Weights of a small mixture-of-experts language model, trained from scratch on English Wikipedia.
Size: 10 layers, width 256, vocabulary 16384.
Experts: 128 experts in each of 9 layers, 64 GELU neurons an expert, 8 picks a token, a softmax router, a shared expert of 64 neurons.
Training: a variant of Muon for the experts, 538M tokens, 4108 steps.
Below are experts of layer 7 (counted from 0) of a mixture-of-experts language model. Rows are named router (the router's row for the expert) and show model dimensions 0-255. Each number is 50 + 10 x the weight over its row's rms, rounded and kept within 0 to 99.
After each expert's rows: a language model's description of what the expert responds to. This comes from a sample of Wikipedia text that the model never trained on.

# expert 31
router:42 46 68 40 58 34 42 48 59 50 62 55 51 46 46 71 47 61 32 63 63 49 67 29 36 48 69 51 35 52 64 40 53 43 40 54 55 48 55 47 60 62 56 50 42 54 58 60 47 43 61 56 44 49 50 47 54 53 46 50 50 52 58 57 31 50 60 50 32 49 65 54 53 48 50 40 44 54 64 31 69 65 49 45 33 40 52 47 54 41 67 40 59 42 46 45 46 48 31 60 41 63 45 57 51 51 59 63 33 41 52 64 41 53 46 39 62 64 65 48 46 52 58 23 36 56 38 42 44 60 48 58 49 62 31 36 31 41 40 35 47 65 49 40 52 58 49 48 45 63 52 60 54 48 51 51 34 61 49 66 53 41 35 51 49 36 50 43 53 32 62 38 73 57 54 43 63 39 61 54 36 49 47 65 49 50 48 63 45 43 54 52 62 49 43 52 42 44 46 62 56 64 53 52 46 55 54 57 47 53 33 62 77 46 56 65 53 57 43 51 38 63 64 51 63 65 43 54 63 58 47 59 40 58 56 65 59 69 60 51 70 47 38 40 29 49 30 44 48 46 38 41 42 73 62 56
Description: Periods as decimal points between digits in statistics and tables, plus periods after initials, abbreviations and sentences: 7.7%, a.k.a., Dr.

# expert 27
router:53 43 71 41 63 49 48 31 62 43 47 50 57 43 58 56 51 57 46 49 58 45 63 52 45 69 42 47 42 42 39 40 59 52 53 42 40 57 46 59 69 51 66 50 41 45 62 67 35 33 61 54 65 53 55 54 55 58 46 63 45 55 58 70 54 71 43 50 47 40 78 60 54 69 54 47 53 48 60 46 57 58 35 43 37 59 59 57 30 54 41 62 45 65 54 57 49 57 47 56 39 40 38 65 47 59 46 32 70 66 69 64 43 53 48 42 60 62 56 49 39 65 44 43 56 40 52 50 61 43 51 48 39 58 56 60 55 38 48 50 57 52 54 35 42 42 44 49 50 48 35 42 57 47 61 36 47 45 45 64 41 49 62 28 47 42 50 48 49 72 74 56 56 55 64 33 38 42 56 44 32 35 62 56 58 29 60 56 65 51 55 63 59 51 43 46 53 59 54 37 40 72 32 43 60 39 57 55 49 62 34 57 51 58 49 44 49 48 51 54 63 47 37 51 55 28 60 50 38 36 48 45 56 52 58 55 53 46 35 61 62 50 54 51 47 71 49 63 46 62 59 69 63 68 50 42
Description: En dashes, hyphens, slashes and plus signs between numbers in scores, year ranges and tables, e.g. 16–33, 1844–1921, ET/PT.

# expert 14
router:54 54 45 34 31 35 28 67 55 42 39 57 52 51 39 56 50 43 53 57 58 43 58 61 58 37 59 48 55 55 44 49 52 52 64 47 40 49 50 46 48 51 55 47 44 53 60 39 50 55 57 37 46 46 52 55 44 54 43 43 48 59 47 39 51 65 63 57 69 27 61 42 74 40 54 53 50 41 54 69 67 74 65 70 36 53 64 49 60 41 52 53 34 46 62 52 50 57 43 63 38 48 52 61 34 62 55 54 46 52 42 64 71 49 39 38 52 54 50 55 42 51 64 34 53 28 56 41 43 44 46 48 54 41 36 61 38 46 62 58 57 50 56 64 43 43 45 53 37 67 56 54 64 63 52 24 60 44 44 70 44 39 51 46 60 68 49 39 72 47 76 37 57 45 44 48 63 39 60 43 56 66 45 69 48 36 56 55 51 46 44 53 62 51 49 58 61 35 59 56 67 42 37 48 64 50 44 41 40 55 50 57 61 52 50 51 56 47 44 49 46 33 35 68 49 43 48 37 40 37 47 70 60 32 44 36 35 48 38 63 61 43 36 46 43 57 60 53 42 72 47 58 56 48 51 44
Description: Sentence-final periods with paragraph breaks, closing == heading markers, and opening quotation marks, which come before a new paragraph or section.

# expert 9
router:62 53 62 59 40 47 64 66 49 34 39 44 45 62 55 61 44 58 62 61 60 38 56 60 58 55 43 51 48 50 40 53 64 36 59 42 39 41 50 48 59 32 38 51 58 43 54 54 52 45 44 48 51 63 34 46 52 36 60 47 40 61 41 38 46 47 64 75 55 48 54 58 56 60 43 57 57 65 50 63 57 45 50 46 64 49 53 62 45 61 46 50 37 52 55 53 59 60 65 67 52 53 42 58 62 50 46 68 49 43 44 44 21 53 48 58 43 67 35 67 33 30 54 30 40 62 60 52 54 50 45 57 63 59 66 37 57 48 53 33 43 49 40 50 42 45 56 49 40 54 57 56 58 46 41 38 43 39 60 64 47 54 54 42 60 61 47 50 40 53 43 47 48 43 37 54 47 59 37 51 50 55 43 64 56 61 30 38 69 53 58 27 60 53 58 53 60 52 45 45 47 51 64 62 65 69 62 25 42 47 59 58 50 38 19 52 43 56 40 35 62 34 48 68 40 54 59 60 63 37 51 28 58 58 47 50 36 43 56 43 64 24 51 32 39 45 50 41 68 48 49 54 47 59 41 50
Description: Nouns about war, politics, law, religion and life, plus abstract suffixes like -ism and -ation, e.g. declares war, government, Church.

# expert 63
router:35 52 59 32 47 57 58 69 50 45 41 34 48 37 61 48 56 56 60 46 62 61 67 34 73 33 50 62 55 47 50 55 54 43 41 47 65 58 52 52 51 46 45 48 44 68 52 40 60 44 43 37 52 46 41 38 34 53 59 58 31 51 34 44 35 52 57 62 67 58 67 49 23 35 45 39 52 49 46 67 57 34 48 46 59 40 59 51 51 51 54 70 39 63 45 55 53 65 46 37 37 46 48 58 68 54 36 47 33 35 52 57 31 62 38 49 62 58 46 60 46 44 35 43 49 60 50 63 55 64 46 49 35 50 37 41 48 66 44 51 49 43 43 52 43 50 48 50 40 56 50 57 49 54 39 57 56 53 64 38 53 42 58 44 56 51 36 45 48 51 36 52 45 38 52 45 51 52 30 34 48 43 27 48 60 75 49 39 46 52 58 29 49 40 78 38 60 69 39 34 45 61 59 49 45 63 65 57 37 48 47 50 39 35 43 61 48 68 40 56 61 42 49 42 51 51 42 53 65 43 56 33 53 46 48 55 51 50 51 53 30 31 33 61 41 54 73 45 54 45 39 53 50 47 51 54
Description: Final nouns of proper place or organization names like County, District, Park, Road, School, League, e.g. Penobscot County.

# expert 21
router:43 52 39 69 49 57 50 65 40 69 51 62 30 49 61 56 51 44 41 53 59 49 53 59 38 39 46 40 59 64 63 34 45 51 44 53 57 51 47 62 63 68 58 33 59 42 65 53 55 64 45 64 48 48 52 71 57 47 39 52 38 47 54 36 48 61 58 54 50 53 63 54 68 51 65 46 43 47 57 43 48 51 51 63 60 44 40 45 30 51 36 44 40 57 44 38 40 41 38 52 65 50 56 45 44 49 57 63 63 67 51 31 64 41 43 42 65 37 30 82 37 55 48 52 50 60 48 48 30 63 59 52 58 52 49 54 60 61 56 55 61 44 48 49 45 54 37 57 54 53 57 51 52 54 56 31 60 47 45 35 72 47 48 36 26 43 46 54 49 61 44 38 35 53 30 60 53 78 64 68 53 60 51 37 52 63 50 34 49 26 35 54 41 50 43 46 51 43 43 56 38 50 45 47 31 54 50 43 48 34 44 49 70 45 45 54 72 42 56 50 45 57 47 51 57 58 54 58 51 47 46 42 56 34 45 51 53 37 50 44 46 65 59 37 53 57 71 35 58 47 67 59 33 55 53 44
Description: Subject pronouns and auxiliaries in biographies, such as he, she, was, had, is, plus "See" in See also headings.

# expert 47
router:61 52 70 69 40 45 27 45 65 37 65 55 37 49 24 61 63 43 44 53 51 53 54 66 32 41 50 41 28 52 51 56 50 59 48 58 61 44 47 47 38 57 51 56 28 56 69 43 61 38 62 50 51 49 63 70 55 39 45 55 57 51 56 48 38 38 29 45 27 52 46 55 45 31 51 34 43 52 57 37 36 62 47 52 42 45 42 54 56 53 55 50 54 49 56 43 64 36 60 57 56 50 62 58 53 38 60 70 43 53 63 46 44 49 36 32 51 56 61 39 54 48 63 48 37 61 53 39 56 66 56 41 57 46 46 41 33 44 38 35 49 60 38 46 47 59 60 48 52 64 51 60 70 57 77 40 53 45 49 51 32 44 43 47 56 59 54 44 43 38 68 35 52 59 56 47 56 38 52 56 49 40 51 59 54 61 32 70 52 44 58 44 61 52 46 53 55 43 52 54 66 55 41 52 57 58 43 57 38 48 52 32 59 57 62 56 43 39 61 54 42 47 54 47 58 55 38 46 48 61 45 48 38 44 33 46 46 65 40 46 61 49 53 31 38 47 25 56 42 55 36 53 48 52 82 39
Description: Colons in track times like 2:40, periods after list numbers, and pipes after row numbers in track listings and ranking tables.

# expert 60
router:73 57 51 77 64 46 24 55 54 47 46 60 45 47 52 44 43 54 44 36 52 38 38 46 36 52 56 35 38 58 59 47 57 58 66 38 51 46 42 47 48 56 50 49 62 39 51 42 59 43 59 67 50 53 56 48 42 41 54 57 67 69 53 48 37 50 44 41 48 43 57 55 40 55 39 40 43 48 63 48 51 50 56 40 34 59 71 50 54 46 44 50 45 52 57 56 58 52 44 44 46 38 34 40 65 62 47 51 53 69 60 66 50 40 50 58 50 60 56 49 57 62 46 50 60 46 59 51 41 67 69 48 59 50 55 62 71 48 50 46 68 45 51 60 54 51 59 45 46 63 31 53 63 60 47 29 42 63 50 83 28 50 39 60 65 47 56 53 42 51 63 30 54 35 65 44 35 62 48 50 41 64 46 53 45 37 46 73 61 53 39 52 26 45 47 59 40 67 64 51 59 71 54 49 48 52 66 59 43 48 54 51 59 59 32 49 34 60 48 47 45 56 53 60 44 60 55 67 53 43 47 65 63 57 52 43 57 50 60 64 67 67 47 43 55 60 60 36 49 45 62 52 48 64 70 43
Description: Bare space or opening parenthesis before a number, in tables, coordinates, densities and birth dates, plus symbols like °, ′, £, −.

# expert 10
router:43 52 49 47 47 72 54 38 50 37 48 45 61 46 55 52 41 47 65 57 41 55 56 32 51 49 41 44 54 57 41 51 65 40 43 56 43 43 43 45 58 56 49 38 66 43 54 49 32 40 37 48 34 47 42 49 47 46 61 42 44 65 39 38 48 71 61 65 64 46 62 51 59 49 55 59 51 66 48 50 42 49 43 51 54 42 53 47 45 53 40 55 38 70 47 48 56 54 54 67 60 40 63 57 40 60 52 68 53 61 55 62 42 43 48 69 46 58 46 60 45 49 58 50 53 53 52 45 44 29 32 41 52 43 36 55 65 65 43 48 58 61 51 54 43 43 47 46 41 49 60 63 61 42 37 33 44 47 67 43 58 61 58 51 72 60 57 53 59 46 38 48 40 56 52 59 46 55 37 31 42 38 52 62 39 68 47 55 60 59 48 39 63 40 62 58 41 72 60 48 37 42 43 56 67 41 44 32 50 48 53 30 40 55 36 27 76 44 53 38 32 60 59 64 31 60 50 59 51 51 51 40 43 43 39 35 37 50 55 38 58 28 72 45 58 62 55 33 74 44 73 53 58 46 46 44
Description: Everyday nouns and verb particles in narrative prose, such as time, years, way, or up in came up with, down in came down with.

# expert 48
router:66 52 36 64 54 26 53 39 67 55 31 55 51 50 30 52 58 59 42 40 36 63 54 46 54 41 55 61 49 47 43 34 66 58 53 52 46 47 48 50 50 51 49 35 53 59 28 69 45 36 38 42 53 49 41 64 42 37 60 56 25 68 38 56 52 52 57 34 51 30 49 41 52 49 48 41 33 62 53 49 40 47 41 60 49 33 40 53 47 37 54 58 58 55 53 49 58 53 46 36 52 50 56 42 64 39 32 39 48 56 64 50 66 46 61 59 46 51 70 53 55 50 52 72 43 44 58 60 43 63 44 41 46 38 52 42 55 59 48 49 44 62 37 55 43 32 55 58 50 39 63 47 57 60 45 63 47 51 50 56 39 54 73 49 39 29 52 47 40 53 64 51 40 45 48 58 50 51 68 60 57 35 61 45 54 45 63 50 52 66 38 55 41 48 51 61 56 35 51 55 48 70 36 53 30 45 42 46 57 47 37 30 33 59 69 66 40 36 45 53 56 61 51 25 54 54 55 33 71 45 55 34 53 42 46 52 42 32 51 58 57 46 47 40 49 45 47 29 43 64 39 49 47 48 55 63
Description: Hyphens opening infobox or list lines and field labels like Genus, Species, Coordinates, Preceded, in taxobox, drug and ship data.

# expert 28
router:52 52 55 48 43 30 35 38 54 41 59 56 39 50 50 70 39 38 50 58 49 51 63 51 58 41 59 30 37 56 47 50 39 34 52 41 54 54 57 41 49 51 58 39 35 52 56 47 34 62 63 62 47 50 58 41 29 63 46 58 60 62 40 50 58 47 55 70 69 41 47 57 63 39 50 50 32 56 61 41 58 76 68 59 35 46 64 57 43 42 46 42 44 55 57 47 74 56 37 52 36 52 64 54 47 77 69 47 29 48 72 62 52 54 33 44 36 51 49 44 49 65 65 43 39 59 49 47 28 49 61 49 45 64 42 37 42 37 60 55 65 42 42 46 40 35 46 38 56 50 33 45 68 50 51 41 38 32 54 72 46 41 54 61 60 58 48 48 34 27 63 36 59 44 33 47 50 60 45 58 45 47 51 62 48 55 58 68 57 61 58 55 37 56 55 48 40 59 53 41 48 61 30 51 47 53 58 56 47 54 43 56 61 57 43 50 50 42 47 57 52 58 38 58 47 35 59 51 48 39 49 60 48 37 56 54 59 61 30 40 56 52 59 56 44 60 56 65 45 48 51 59 56 43 43 48
Description: Bare space tokens placed before a number, usually a year or date after words like in, of, born, plus paragraph and heading breaks.

# expert 3
router:47 47 57 36 59 37 28 49 68 43 35 51 53 41 65 64 49 39 62 60 48 42 65 36 40 45 55 52 48 57 51 41 39 45 60 54 36 62 52 53 48 59 53 39 44 45 49 58 40 41 55 54 53 49 55 33 45 45 45 43 40 44 42 46 62 73 57 63 75 37 50 45 40 50 56 48 43 44 67 54 44 57 46 31 38 60 58 58 50 45 46 50 45 62 52 48 66 46 34 47 54 47 66 30 53 65 73 51 34 48 48 68 41 45 38 55 44 63 57 50 53 57 62 51 46 61 42 40 28 51 58 37 41 53 34 23 64 35 63 56 67 49 51 39 54 46 46 46 51 58 32 52 59 60 46 43 50 28 46 58 48 34 58 61 71 57 50 44 43 57 56 41 62 48 53 55 53 55 58 55 57 46 44 52 48 47 57 45 55 56 45 61 42 49 45 38 41 58 68 41 39 62 53 48 40 33 53 54 48 60 59 55 45 47 56 38 41 43 59 34 39 65 29 71 48 51 63 46 45 39 65 55 53 50 49 62 47 47 35 58 58 40 56 47 27 60 74 64 46 68 57 78 52 50 40 48
Description: Standalone space tokens, often after a table pipe or a word, right before a number like a year or score, e.g. "| 11", "rookie 2015".